{
  "n_layer": 17,
  "d_model": 224,
  "n_experts": 160,
  "experts_per_token": 8,
  "d_expert": 48,
  "d_shared_expert": 64,
  "activation": "tanh_gelu",
  "moe_layers": [0, 1, 2, 3, 4, 5, 6, 7, 8, 9, 10, 11, 12, 13, 14, 15, 16],
  "router_score": "softmax",
  "normalize_top_k": true,
  "routed_scale": 1.0,
  "balance_loss": 0.000241,
  "balance_bias": true,
  "router_cosine_scale": 20.0,
  "n_groups": 8,
  "groups_per_token": 4,
  "init_std_router": 0.0272,
  "lr_router": 0.000406,
  "n_head": 4,
  "n_kv_head": 4,
  "head_dim": 64,
  "vocab_size": 21826,
  "norm": "layernorm",
  "norm_place": "pre",
  "norm_eps": 1e-05,
  "positions": "learned",
  "qk_norm": false,
  "attn_scale": 0.125,
  "tie_embeddings": true,
  "parallel_block": false,
  "init": "normal",
  "init_std_qkv": 0.0215,
  "init_std_o": 0.00368,
  "init_std_up": 0.0215,
  "init_std_down": 0.00368,
  "optimizer": "muon_variant",
  "lr": 0.00629,
  "lr_mult_o": 3.0,
  "lr_mult_down": 1.5,
  "beta1": 0.9,
  "lr_head": 0.00735,
  "grad_clip": 1.0,
  "warmup_steps": 200,
  "schedule": "wsd",
  "decay_fraction": 0.911,
  "decay_shape": "pow",
  "final_lr_fraction": 0.0,
  "batch_tokens": 65536,
  "seq_len": 512,
  "doc_mask": false,
  "train_tokens": 475200000,
  "steps": 7251,
  "dataset": "wikipedia_en"
}
Below are experts of layer 8 (counted from 0) of a mixture-of-experts language model. Rows are named router (the router's row for the expert), up (a neuron's input weights, with its number), down (a neuron's output weights, with its number) and show model dimensions 0-223. Each number is 500 + 50 x the weight over its row's rms, rounded and kept within 0 to 999. Numbers have three digits each.
Before each expert's rows: "gets" lists some tokens that make up at least twice as much of what it gets as of all text. This comes from a sample of Wikipedia text that the model never trained on. Tokens count by the router's weight.

# expert 124
gets: " the", " order", " a", " st", " all", " some"
router:574508478521491504575510551505533449479443555462530487499542581569432467559514542585541444529471497451421529539436482564460491520486480481312507436519484555463528507473461519483482489521497508513433520551466435545502504547427488574425401423605560495512588540533553544505458485495531561567448488456473558428508495454487435599518523467656562503526496540479495466534414450492534451509526483476487430469472585530495442546494572549528478472482469478488562597525540542522474496522545455428575506495524477527494477528508481518495496609418523435497536457430471541480440463416402421473576425585421459491521504392455426616443450534484479488466489534396472580458496423447541470455373
up0:464508500504623573521538519519544470466445532525444519482429484583480456516530486426515536535485520460479467418514512391469574557470494480503464489537514499514547620527497541495423416558552428387439465541539542452505536472501500582447552469522477443520522434365513401406483438499522529441471502512500459522473469569485533480498520545506507523505511523502561551373477509462503562536423461364527519492505525500491485492528489565492509607514534456550524482463471439398508577522486529430537502463526613493432477408537614524521548543485513469518487522428595483480590513447453405591441531501552555412449574458615401494479527539582474577542486509481519564563613540465437447487527
down0:529453531590431483615468460445571460430508579480454549517470460561490491482527456456567507595463516556470500559488459490560522494497522537545532493396407461482444567524450504500523550519551380478469483488546557498481397550585427415514502530470472430489535467567454462655540509515530508589491536479525574516447472562500447467444419502486385421406496528509491512527514468501428523485557520587555442465453558421501531461400446484506490619504502522652495548537495471489482413511576551496549562490474526502502548516465421511544511513544469456555502483574456497409470459559469604442494436463438492444616531507521514525397484497515446409463524413536515511435511455540513536513533
up1:532463605421526468424578538508490565592469500542438540471513440448541498577516414486498496595506417518512423476530576592507557500610556494484478447527500473483480527509543491536511420566501453453515500501541574537485567429525514496434501449563439482571471484466509436521482607363549509442572533494495625424506526439500607540497564494493458535519446549560445530542513521486547483531508469498478449477422489611471454422473484500535499537457580421426447576467505425498444542496520564539617461488575571542504524473450472464409495420479513537548482481557449475510444534511546480457461520590495391603512481442482471430509499364463500417453511505482543569467482543541484570473426
down1:385430543537484543419506479585424470543505545524538587387519451527420442537467474620528502465512455429442510397524477500477577552540430506448524438543473566555510480552542592495495407533457450532585525445511540448482552480437504531486434556503504484553486517443584515416456573537407488514456531481559502623456490469453441534518531578442551525512590403470498535456548591523546463495481500525525490419540514498373506535562493418459541462532356596577527501542490464489507477553524581565518475588500486490485526509498414430602512455462434529602551448505509497530465559457461536498463444442488483556494456469538474590492488473537590523464511557468453555445528462469472518514480
up2:507599505486473567461349509434552501548508501506466418508420575490496582515461477505466565551473495439500536523454515464491459414369503463443440513553490470551449542542480436457463519391528597540538500440516438557488450456486459467507507450493550485424507403556463597478558521510410518496437506505497400545501572498463554591492455556464412576524539480498512505506488457555472484475525517681471465477478533460557476565543498470523460473489562586454556537479479569448424554524517637422486526479516500526385466375555576536529540531502467555522479461444467559518539453508511560552502546514497507464478495504615467473550466561509473564548440460513418479492497612553501416516481
down2:558533396550571445471476547554464436532528495519429546475551511525571553420508461494477453472459510438464482530588454481424550452550517443489412486636516423444486469562457506565522539421502548518515544544570483500539401546523480554536562516448413507456486471581400411443462622481533472434390510486482480496479448516495507475530602500517438498523476520484487402515486498495587445496599462537459520498487439479511606592560503425542495486492421570447490540520510505555493522512507464452481464579549592398409479515523528583522516487565576537505522468509420479429550457507482467456465558492545555519596459539566517522493504494615464522499497433470468523548437450425579516395397

# expert 112
gets: " for", " as", " at", " during", ".\n\n", "."
router:561487512525452542504621501567519564565477433491465585504423525524457440440567563524443480499499475450509484393560494487442534489521525445492416464446500427476518481415465501469474571493626486458459524494491487462569448457374503556599563498554505507526558496486523556427486413498555431459436452420491405551470537455534426466461546482489558550434481489484457449432501488540535604414480416563420555448410519493577552521478521442496515407520482468438465494511489592458409522509474518401517500543426503577585452599523462555454438568484438525511423441472575476517440506471554535502613555411518491439505509402511482576475510497513469443491565489466563522480488470557492543573512
up0:596518508577454504547492514588545549443491487530411530479505491427439472485563480489475425536360525511441550423547479492476518517448447553569510444490528498386524507407474490484499480619543472546563469629574421536456500495511503552411474517435500553534502487515516487468499568557495477514514538523487494539557517470512469541446499478365522549505505516471507563460341456481480539487611465558563502524554519442372474476479501499458449526467561519515481544520513523523538424548429495513459497521502424488568479528507514382566373530410489437541450523411564515512468447351529527511542434461523417467460500443476529530508479541630549605514467503470531547561492463525420520529495
down0:386530448501497526449510574437432507555507478482520448562496439547523479458500541614475515557624463395432535462484480541521485460504569452418473578523499417573493555602534459415509559429505541476404505340499549478551520495469475496457485460534482497493574492566592550551462412427473486507500466528437497560468511597496504451478534490537490566573574550465513507534547486487513480442481443475490455494540441559420587533504432564496554497544436424444570484502450497435403576541579488506587468499438501521507483448450481460523528484545412559423487482593479544515515523616425444464539432508530586563523478526457483525582571468461484482489522499439497510484571501431554544416585
up1:511500478501473519486448501479496530529403492559509479522490402463586500477501522536521433610595498494520579488504481454525469526577553520434523509549435483569354586463530561499564518524537511485494532538522429536553518540602509516576505365584479385588538460528459523462489499448485590424568486468470412477488471478480528592486535531479484503476478457489467597426505481538525502483473474562437432461410512565395475511512468486552513438495388488515550526517488481529488367509414546460502393518491485513651503539519604332528570524567514518524575514455551478463490610370515512544484471538438512518496551517482566463483567481458506499458536462473523509480497453526508529489546
down1:565520523466583507528536487530583484491527487480492510433486590475480529479526481501503520477501506528496435404506545513487469486366455443546480493478555537464577392548446499496455607431433428542515425423501493464511566402415501527452506574467555614402390499484583527526528473617507455558499554514509518545495592535481414371451433529531542462434588556482591433503445536490518448473535530489523531493613463412521568522442462507495527519503580503489507458543475527469489575443518547577570558532493517512406478458511406518592451467439424492536431404496486525495489444538443483451540518511543521455470518525539452482433449523587482494503452609561531600525463533435510497565447
up2:606482497545454541471466477458534392534625526483558526481512421412432487477460404623640561623595570527398432507474604360526506479483504576557506488475456474414378511450439510488422494518497536439472557391517478498566496497544515562467437440587477535513512485465549561479558434483622480523442552520450477447470491452476566569471518499513516551552522515479355397528563503494504524501561454551385466446545458567455494501501521454445505474503537540451574577452539545493569429442529537470476459482501517551512496446506569449488564526477517482460471520506518480543488482421492504429482476480527552550518554463474501493506487501544496521512453497496504526563494585559493543506539
down2:412465556475464457527500600520488581474417446515471421512447541521546474471542564456419409450488503476495561455493477626444518478492519465423528477505527484537609511558583478568535568571588441537527477574447446478490553484463476482570520520457534488516449527551448436452445525531421438456610466519536512551499499465500430444472490508427507472433451450499592580447439524580561520450484623428560517557451494481505514555498549576514504521535506396460494383585450500619405588596401470504564574507444544471507530481469542483543399529491479455547553478504558490504536559532509508534529498514477430494444400536483454549509515554441476543469563487499528464412485468428549440553470

# expert 62
gets: " by", " with", " for", " at", " and", " of"
router:539503526472520609574534561512471430525486450390477571496534530446530529489507482447406516505504568475536438444498611621386563437612551388447539434477475462466521521467461535462513394509543534604497536439543498507478392483421526497471482507506429533427509533573473510437463608505525528576493471515499471628451460463463536513579530571463499487479400484549452418471495511513555592478495444470446528472526528525501502471419516520475566507403517494485441562560507510544500420526575530522541478574559489510433474407507511531399462518450542515609489559557509567468592509483462546480565494527505528525574578536419559534503483444516454549499575507467469489598460426547511508558491
up0:504514459553412523472485490504482496475544493529468608396478531477488454539533526478456471480529540479546518526551509510428544475478514498463448501476511462518538546493483555553527474550350525481495519542522511420475462480503439437534501576453487477435497504466444494553635520551470681521516478508509522523481601485494658449486526350488518646521450464542520503603558514514470447533504576480513551505437440440551504498531497493482418354548504520489417443541510600483503466435498508561461458528507509530576468623502430452516528527513446548508513445482531466422521556581476495464506526534429419375477429438583530563493507459553601519504520476488492448460428562469462496494426
down0:462530420504488549468424454549601458613501394543556520460524523509501541413519490486493468519508507432588509454493450445578528549512493560449532500493580619471452487480518548459474486503480475530516529470549570416467583508398537484401415578528493526493616479520546491579544478519540510454365489495537582473411542566470513387464468405519537503517501441473467509550490477437419490469490509523487440475534540506536455521543400470503470401499485552482493470539522521558623574530542519519488537554578485522535445398566551514563480566511404543484441540475488446490610543499485557489519564508507488381512434482468444439494637415485484531517496390513476434494497491572516522493440
up1:516449519417561521431508506474532503542543503562512526439359447434495486471518491470669437508423519504465408415462555422491545584515452581480487490522456492552530532494471491473526541475557500474505532591527566471468626464534499501514600392555524416463406501407526468494520449510517410505440551513505477539529546402406590499473544526517526501566514424480512510598459431496433521462545494425439581505459486411506572544474536505477481423501426447535482502540534475464520497522528489445561468508598489448513522483632430586514461471431476554444487434479501473523395461622533485507554589490532451405510517542451511530522469429540539506537523487476517411531528466461553510432512
down1:558532532487450492506503370457483528481575481535574442449547414553461561546611517540462524476495456505467519474506511515619530514482506503554547508471570572520480502487458512471497580576497504504420587514477518626482498595536435500492411465522564539494621535408474521588495480481501485509485437518483508481515407533464462463506415569612528521462492531429516501536526481450502525530406494535476457496469513523482434521518437498442462457525521525567497430505479565491536441430570479510493474462519564486488508360305537488489513549507436433560616529466483578452520466537500474488490439489463586472543472528416519578586435450506413474580450403493453435522601556476433464540521
up2:537529445430489496449500559489588433431542564490628395503534492576409439483488479531515480619489384527402499455507516573445574446452455539538536440472424418517578535367413427521454497484523475560488428540517488532503468456495518440494483523498609426567553547543466426494419510578529533570456487545474450525509523424536351485475441476507541491589489598568488521529544547489548584615533462490475512511482506520457495486510494511576493517474492417428499467480537473380536465468519464425621473521437515496498531526520485443498506488531550427504457548531497547536517554508525490441465492460523491432533535552508344461541483494463418448589508433466505515468503464526510512541541
down2:465529491474486475505427545431470568576504429518479501465494534466509506547517515422472522387551463521464526579473526495532521510512525468496460487478526438446482511516521440401469436544524588508515433521510564446488645507492548593523488515596499560491555481531397547476469499363537437481473421545405511495511559564435513477452603555466502546431471438423553523598512487480482481479606489443461521525525422503543439521420517581489548528509541522474546480429472459495494538544625383539467521512434472540496534472473564499460450587502453581463533447453452437583518489460488371437462471545511564545452548433444483595617463481495588554511451496508475524533538566520374493551545

# expert 25
gets: " the", " ", " The", " first", "The", " two"
router:444631495557472609551494390466487465485519486524414414502580505538425467402524477549487533404544528554562425540388536506568545483373432485559497502547455422494507549482465583493462501459484565580454539480591471445560417554463570474479535463477451522523552432488507493462498547571509517514516471488487354462417453403507594526515518432558462513523510494479449420526572533418530510516488532585501553472471492537524467461554507503494468514450543490516543546443512506444540515479505441513422527470494493503481533479529512425490441551502432451483533552526525518446451522489402465447577485457461495547558450426591510507596444467507538445567499536459577531428436602538408610551537
up0:487503520421512435537498421420474535508447432531601545482473564560509520448517494498595458543554516483500509542567565471595442477521549580592537596546466471490515537531510480378546481427532466464547553539503545540291465434614518489494488500579506503603566488447477506521448499412572466495518456596498499534489452491522501515481400380460479460433436498511499560497557427497492401425486425524452551483485443514523466530528391577456530531421603510559580439463511463576515418532520513430435442506438552522480452510562462496560519520540433550467519553500446474536456505545473576559491502467551585459518537461504483535502631560537493487468470534490519512475526517530440490494531
down0:560490441505448480454475542464467481569440475558490513466472585378578490537486493486493504456486501554469457466443465528444493422520519537532542457497649484571461417472486450583453516532573531452495385498505503523555546507547521455598541512539464474546581507520550482530474534610395430525532562451464523454461480509399489493511466507531516589420475452401511556490382497493481563468487530542532445486481581542540602501464508474499466504509517544485474523560498559598458476491532579481547479513529419495498446526440468603413459487433484553612518559544453446512587436465546530467483448570480489534459464563561435570609442505549479552456598437478470421546467411577538471470405
up1:553501447478500469541481495592506438574458518461508500481423495576483386548492543538453527499494496465436505468425541484540527525458508512523525496511528547346515551472487472500476542476618437502524392434529573490467450544447440380516470522586589513607568553464497428415558517541534448521539447536491384499524529433605566535476535521478447455507443550542505463491526510509514531535475477565539516527522532522476409531494577486432506489434485421533517501499476524426384509438514541524463485436442414574405477490434543563556564523479392529571446509474538527558443450599512446645449519495476425546423535593470595510527540466531399495482494522480455520500524553419500491538497
down1:533426505526533419516464514489524546363465548594517433515589527540515509491451486523533490533452507514488501443489364472551410451456558537548504550524464569489419560515421525371501483593488520454589461422523471480445455531510483537488490460521507545449435506538512433519470468475517563455412557493461480500549521517537537635516488548559408520431493517618483498504608417494468450494514609485408538592490395421441510539477477497587542609491502601517510444510481404570487536475494474561544539494443495438465501522508456436512513531537421544467508551530451487487405528539544531514547563545618513541499497566476487523448454519531534485477579488382533393473530502554452484485530
up2:578588572466615548443559496567582495576542535522467365459431490518601430504520526543527537529564496554440568513510523494518378524467502522558526482515426501415452551458471445509512508522480388527452538551471487485493574498491503456499579486363482552496477495528633421517541444609537431424458527625522512447472476531416458489502514432497460446479465447552502459474484575506437500579431474569557500468455342538482489531540536480440479430473477447515415529491461508511518551562515465580412495579528420413495506462489537540515442519538371480510472636468524509474463483518545482514530500580450447513476526445483522464468517518482519460505464562546536500463498532478547536560483
down2:548426531554447364464480523509447473452482471533428548490453532462504558544568488525455466376543518467502584395490551570547516506534518493422572479446470454568497502569491464431544537421407536560416538479526556496502438493479596492461493429498493599443528454546428482631445575446442544520472471441526505589551508468552486560502442517539417510570490548509480467479515461453475610482427559485538484502522486467540456549558503539557611432484565440525500488447546515563552432513504507511539447429612610539470490488533479526536505497530451451424459507499466507489524506477498524438561447505532589574527442543423519571502424487456353556452444470558505482425486559583460503469554

# expert 12
gets: " of", "est", "ist", "ast", " for", "art"
router:516426497428522482485559478575489431461526539526448492581536398483498493425493545539582533466466538441426493442506509421492527455474513595515477455460469613480447487606519555466552510501533454609546495428495465515523447513524576472448428492446495441557462495471456495558466484577536543456528472601516475512534490429605501448468555452438426457562480439441390580548480478482442587439527547441488593442552458592526484530450396480536523521426545577494514533515542562564500449499485531474499480536594525566508452443532440516426499536615422557525510421615544502509478595504383491434537456452505486476543506498478465499483588539522498455540542453480593532431494403553528506562532
up0:406528488473485598526501507507459474532491489584438569503470475467462448457509499504509501449395524445497468423482516556451435569433498404605547478507530535432549501530491489499542465473536491563546506534516549429513544533430379565537499559433566460468506555516514529547481497401511532512509498496502616532528506510499469522450512511483612599402461522483505510362534493507467544551369555439491526483474552480480451469529505452421491459604444530554460600484556454589509509434527493454489542523527513524505458509448525503523470387472425576525525367548408469450575422491516553523552440455593561538538485506510522411495596526552447506516355401516514476451526484546592473498514
down0:404468600580486483491413548500548448493474502437422655523491533471563568464478467470563491520543544595544471587483456464476481553557522485536483494450477446604569442540491396398528523486531529548511495450488553576379515514527423476514479487592448609548596518532610531532592515514472464492538589486514509498552418506548514490503519457502524489449483431406555496483517492504450527491493505468431467503542493399527484474478517519549484511489536554489474424376483537565518517492517482540555452495439511532495516442554469381503470492490438547483522420444443414548501496487496465460581542513425428525473487401557486529491394407513586572494542509564596479487411406495555456498484
up1:512448464452432493447438564571575461531565488587616499555437426511506503475539554356506526482503606502476599563483439492547526538519499491535553577462477505487512536511490453544541475520583456544437493554589483463517446428511486458516494469456499499485527531459506555551420432460567493455529521515471559531506553472528495520449512471534529490398499569549488444549465498445470541432487437426514481462447536450458508527597431542444503484544589549571442542548622455561480487450425533516467464404502457547451464548492454490428471513488492404459485544487605421452438438422521503511467491546496466571559529467390482510480508599622490532425588378461532578452489458543565514566428
down1:527539439513537475450512572465572479392479474434555469475501550515449540523489451500472515458484529458442496491531467529437483531579411610473510572611453526493558452576549558420574547518464478579496487441537523543575570446508532460452540546487561519453526485530461490472510560504561459463508498487443479530477557476432577593536491504446523555509455398479546483567498433410528545538483564589442454512596564482440501410436498475662538501487494476507527556485480384482475476498455366564488556484519505545481502474513513477413505492623527498464567599449439504420430521435503401587565549552514557423441455522471440534405517474521537579487465433470504508484508520393557528520509
up2:508506403518457543518530442525433507476473540457429501521569546532517480430445492576527520429507525539448460459508521436588525497480464536470486570540403568521466588528505518552575464472477403540508537506486433537579561411467429508483555401594497495517495545479574493465621490506436464491511461503493478471546515463578533536517446472485495609461510540564474426506485421538505539436458478482427438475590546520411433515485457520442586473495579541521502533574426494499650408517570519629465547438463544475603531481511518470479462441456470540578470534452596381480511448477483452484496560476517547528535527499479493491468408388584464500635446519467502536504502449472487554522596
down2:550547461494512515503512559459586429504536417418535504548491418512448488460521501500435487462478531511466505496582476492493522592526435540504643480429547447558476468486490536448488531430470520449535495525391563515515485529514458525676498575505447448427429542411544523565564507467558494471513603584330507439501647459455464473509539479511507581475517452495420570502478473519487595487528533472502498586489479469451464567487468587501451485522488531533525401475516551531537487489514504477544567555546508476514489518499465526585426535410515549454546466578586521500536471481491431492423431468513501541451498541507480480528569484469476408451549578554414506494491416412459466453363

# expert 1
gets: " of", "-", "–", ":", "″N", " between"
router:505522486509495499484517491510560498409429518513490538563551477467556433492475502594461505534521505505548494557536588544410435538471515460515471449431633506596455548428497579432583531460549481522563412446566403500464524477519477453499466580585526426463583566452444582498456488488512496505466445451430534486489527513571561455509479578419567448470507532474447517486487517528526567585598581535465415544513486573550494539457517469490516495492668519462593569543388526501383442470503480487484559445452563613506554513524517542478477418560494562525572537555398574464442553586515445486553513440547482549540519473450575501513464487484523423509403532557519528455541471486547470492492
up9:582504458512600557525534507489429457411605557564575580474466488509420434458489480441490505513505609544534544490621457450559462595490461418473480497497499448544542417422505483545552452514477521458476467547484522552500504492513440499500482547466533386535460422436532581491385466471506492620428571460486591420508469597438523502476541538533574462432531549486497463444416531630557459504494538501560467458497530465498516457518460499605488508554489354492422515499525539525540529375537415581542520519458536448540448497497562454464457493538562520467465489488499524518545514525403505581521460480596516506425543515472538405474497506524534524441453555573427562500529564472524458467495
down9:496491493506529489515519456492551596458574518456506484472530556490524494472492513525480404560460541535499478472486499482472532554553453578454523536460499489456453442454470469419550461518458492435469493453632528456507521523549488435496518486508456468450537513554503410502367516557487523515526517523502463613491450445442504579496506618526439495409554505565436414663487439537537613457484553462425533563569545543539616543566437483557513545462476629436478549437489466502498467477547493560578461534497508512520510488508467453508476524587495537458455491445480514506582493425492472404480497430509593540450633508473359479479526509464524491450390423504449431613469440504560454547552
up10:551437445525588427593444524506454483530511466590531500489433550456491431560547547562459494491506417458464478453441482598424455359585564483441556471470559467493502466525548518472584489501465555536578561490480456453510559553518479426539473548419478522597567508508540581441430483527468558516477412529538471529544557544368512469518483540552551449501511447502477467510454519524502618525387434491573423460517572408541490469545320447439477474481555541445459510524482465483536519519474547527545416486467582486498481421490538489477540506540508462503420394490538440599517559511508443576525507522483497439580398438511544500467495498556476432491460510505474449507502463576462529453438
down10:508505527556471495456520438463450379438463537573505492575484498515596575456484524549536496539515493454476515535486460498484492556488554504500561544515552439495450526499635409517498580521477527368453457506563493512485530543525419547433502506449438531506535488440527475467475432355471478613497589554431629496547599503537513515518480463515486485452548539463516512437485433402483509518578452555482577470396505463451492518590416504515472544474443455562427527438438447421466523462472504563517587481528476479533502396550606451495522564441479465568459454439515493551477592466480509457459544466476511437520516528557502469469547529551430519421568600577547457505431616511567529504438
up11:464547442497550532539564532502517531501517515643523470612488399474489562484422533467388502508519487485540509511549485564470486542523560511467457505601460511532485502448581523520496459528563461474484556488485476504535441553502572560501429554417523475522469430508520518516492581592485502521623432535503473485502480529510432414515528497420551576480581466477551503486500375385533505454461572422474482522360583513513473464544549390570529488542491530537544533510448510522456490551462475439502392485501515512561461504541511504466476597575530516462325482455474500414469541537564420549520498502442465433467376532607467440504457425521515548457462503505585502525539447444555483574514
down11:499536528488562465468489522413504512502440504491507564495528469557482541527447500374568423540482525484567484531569570531557548528481430519519485501470487505410413520582557507477612517466565488583524401489463516458502622442453509406483460460511489500499497560452512529527495477538403476462478467464429514524502484437463485523549509551559491483516479561527457511495463604573497504536455414464470404487518421569485542563437405511485371525483515524541491410486472497542571481525487510535594444440566422551398577556578415445552432461473510461434468392548526516526572454521467552585591477473525513514557472451472514457581561629389494449522599474511449439548484477562523488451457

# expert 142
gets: " with", " by", " from", " of", " and", " to"
router:485560475403488479606570472474559415506510453434558463528473571466416492501557487522446476478477460384450503478605564510467540435589535405515561428483609499464525523471513514460520523476470468518493479458512387437481434571532509464511437565528489537513536504396471532460443472553479497531569471509439481510404587408527550427579620557504546470439544516478483522471525528504509616488542474570461510542466450528444595529502513610526467414503513533530447541557490574463575457538545484431510567579481439567476512451471508495485464533401510575536414472531589579537573494537455468439432428476500518470511425543489549589515476474575560473485461457508467529466507472590385507514518
up0:487551552526420576470414431498469462520472548494509555404465521485482623547551546485635553583491482541522494534492555539539509497418463532602431478513519436512587394460463582550505450518536620631451330467478444474523449490490524455432473481506596477583494532495620487540440470526546479562418476481501400537504533516510481472501471551579526445549500479503547454479483535550469548528505448562566497520459480469473615525517517470547387512452460487526583523480453452503507533499548548411533453491476457470523431578476436497469505500627501535544607565443479597515464436529583539507508509493511448513497554506489437453491521528452487499528528525487436497527556496510452497408418
down0:425526448548526473484537466502516539481548548508494529571436427461483562525507483466416491483505560472519555453577542474474556571505462473470506515478536493545494522570642526489553502460514474406597490508495479458528510546574563621486500576461513408493453559506565511477501464476503521471444458564454502471531623461463516425467529487537466563454486476492499523458496435488515383554484558531420499490439501500482524453528332324386535542481452590483478556434551572474451560475405487505441508474470477542446462576420435478424584452614484542489512471584554522482501530522412519474489501456521488536547495506501478498424563526495408429573567582512572582557495530536548420476491
up1:491499529454487507496486543495509486558518404435552461508464484449518473533538391568498477493546570418620588470474582547537469497416534537418421486559573504449606461551586481514538486474459520386613528495521406504547465463389569527523522477474485482399577483486527601476544479548514585474475452447516553594519514512510573544500514471430425500529479537540436575582428494495522447490483470537441451514441506388462509504460478421541510462569645509521532461490479485487494493517490550493421537474547470508429457490470519498438518538471403585484367512469519333434524533566529492498506467540485465486379428524524465466482546591518483532496467574507478482526489488536547527503435
down1:430451395494641486493465511445536490535521483533453556455499579444576548572470494426488401488517437491481573463497530473524405505516544454468421531422451535445512499455421460584459423502555501517562567469489535536459501616476468544413440500454482493472501479509548528609471547449494452499456456487434599536485533580383494424479438385509589552546532482484470537485510446510491533511498466490452514436598501478519430494577491444507513426511451509565576560530495607521526571539476450492534585460455457446555519407500502533513452593381434486477463516449598503551529604494538532496603509584544540448455545478485446517552576467510495532417507504453513532492399534442502505484483
up2:319534515422513519549456434477454515494475537497448531504451539477538456494563504523468464507487355552427490470482504471482435454547579479560448508454507547461523500559391598496487414496536483463567544434505596495469514488420529524542546557460477548469544518564539493427488383462431510523444476360500632455512497519465494552496502583551527435629567494483494557503480499499520470489507571475524541390523532547554485524529457546512439559492529439402509409533485526484484552580476511539430533559525587517563482473520520478524489407485477547522539418483440488544459635500483435550438383453471599386445536505579570490459510454465487452545497497482528493532531509535503522492506
down2:567508523584543448477560549590577531518586496456490392482481537623469557468527526544529524508570591518629463343494436496442524522458490520461507595522571505501554489515576474496490456531505520516398426604476508519545520546478490514557497534531432529485438547510591504482474477485558434439576522476411584458522365551519483533394592483407569470517531496470510465480417469546441425493465468441473518521453436471532443525477490532582510448551464466474529421452500534469394543462537517513471473444479459492520522466462506548558493469417476485414479542557487520503357523423526539496509588588487580452524467548507490512406436518583509537560431462517514477492486540505477522433476

# expert 45
gets: " the", "The", " this", " The", " a", " their"
router:493510435568492497466582431482457394444535523524562568443614535527528584430469536450481486493556572478508467478414564515531481482467431492506543401538516473489470473449518518528495514328593457582566507482471543442554511486541466440521479469519372589539503424461515555477534466475519427526534479552500472539565466509576469549501490440512425521530508492445514513482604511463589433415571418518571422540486576509471503455466502471457496500435508457600520502437549505505468553469501524535481533562523482581470524553492443401418586563445496495518600530507467566514427495440499497519543518487423527544556530462418483561407441474486553493451571613401519485549462399456486565552486
up0:491562518464462517574352515598445500516516587520591396436559492465516536459498490437446513546500510560430485558483453452534610470511528544521465509609491496520514488514371562534508409513559395389462457419457452517495456466540467526496503482468553529525538467583501515489517599549480494497459482550493466478494492435467510576480410538543594497499494521500479513444487646430474516519538542464459478506481514381544568512477398554374439604484511548495567522545450498521443458466493501497565456481498492516396454547543553488492549587482517440504461501488472527506545544393449557450429466394545452566498570558588429409511553449509510547496434541529466466487508491463510532477557
down0:576527444542517455470513360523465475492483507476520559473442500564560539567506510557551500525589437520563516409541416575499464376499390470451478555514533442539510404550554550558510497509435519479476481402468450436501533553529374461529530454576537463489472475519531535526511544423480531469482558500455474469537428526528456582427502526455491542508465511396515514554476576459522587454483481429576440517521410492562499481557646529535589517494437553494535476433374518539486536527499501642518397545518547443553484540483503531498540516546548571517530419460444507490466483569476416519442473551401532474451542476411493596535433523517545486491572504435464412457526473507478509493463
up1:512450444494479462451429445465494529404561499504419498508541560513562476501427501455516534488532436577526404609488512447536483601544458496578479505474573463481535476437469562544468500605528534537484463414497549542554498563502510415496403453456533544519531599513479503575534480420412550507553549424489471437481589479561495548495464557460442493546447500465439458485514470547464426528532483443475534477410480473407530520525600499455545445486411458468391472410538516511466518513484504497506491378557713553440494561465480483483507499515555581520504512481481634567491466519487401401524468462491442498535467504486557562520513542541367478484433506500493523460538546466494490566493
down1:553500534532589569504491493461483477465459542546523517481525492467471406378468441496519475582508479457534444498592510468425448485407557406560568439443476536522460451511440453478517466545574427450489505442490509489473532536430550541528579558567461464543496507460522517419583491596551503418546475621605479493488398534473497447556463578490541550528606457466502450480553527533483552524476544543575541522467496530505595434487543554454505493459497464456415542460472528517405463546465453447454486541516520457506385488445433477446503495457437544527568529555509451470521474473611548522585496555520478598466483555509413491636576446493531561504500436439566568393509498527579419461524
up2:546496513414390474546519541476479508448578497519550496522373375570489524557638522478489431515517568567544449486443521571543543413487515584531563461520391489491490558407451605542493496487491498556501487542504535612542540544501543472488531515461529544591515490503455501528500485522480539509575458540449398514509468426553529384490577537499458517501484519514580481406523431517560514453443479581484517487448544479488493517548556497551490513520504457450419423448508571511586459438481588443413526460472531505522481496525406513588467431495548422534462540439466399583443428445552379497499543528424520375516510498569553507503552495453522513474547520475420484495501495399480503519557
down2:521394546507557529437539532591493538510489574530516481527453459541482591428463485462441480466396488541451463549491506523548573434543441486499431478521625528450451508436492528454431490423480492473464468542537578476454492598400489476470510570489468497544461505448522443477590523566578504502532485499458547506515446477568537413511449384494422512478516342489477518425473496636478563536453534543404534464477506578475544471542555544575411517560460459529421560516381533462458577518510411576547488526555449448490522535521568497488575535516444474475513594514526487535580440540501516544508429500534461454396445522462486480559517519477541519471452585483442463400536558537514586549520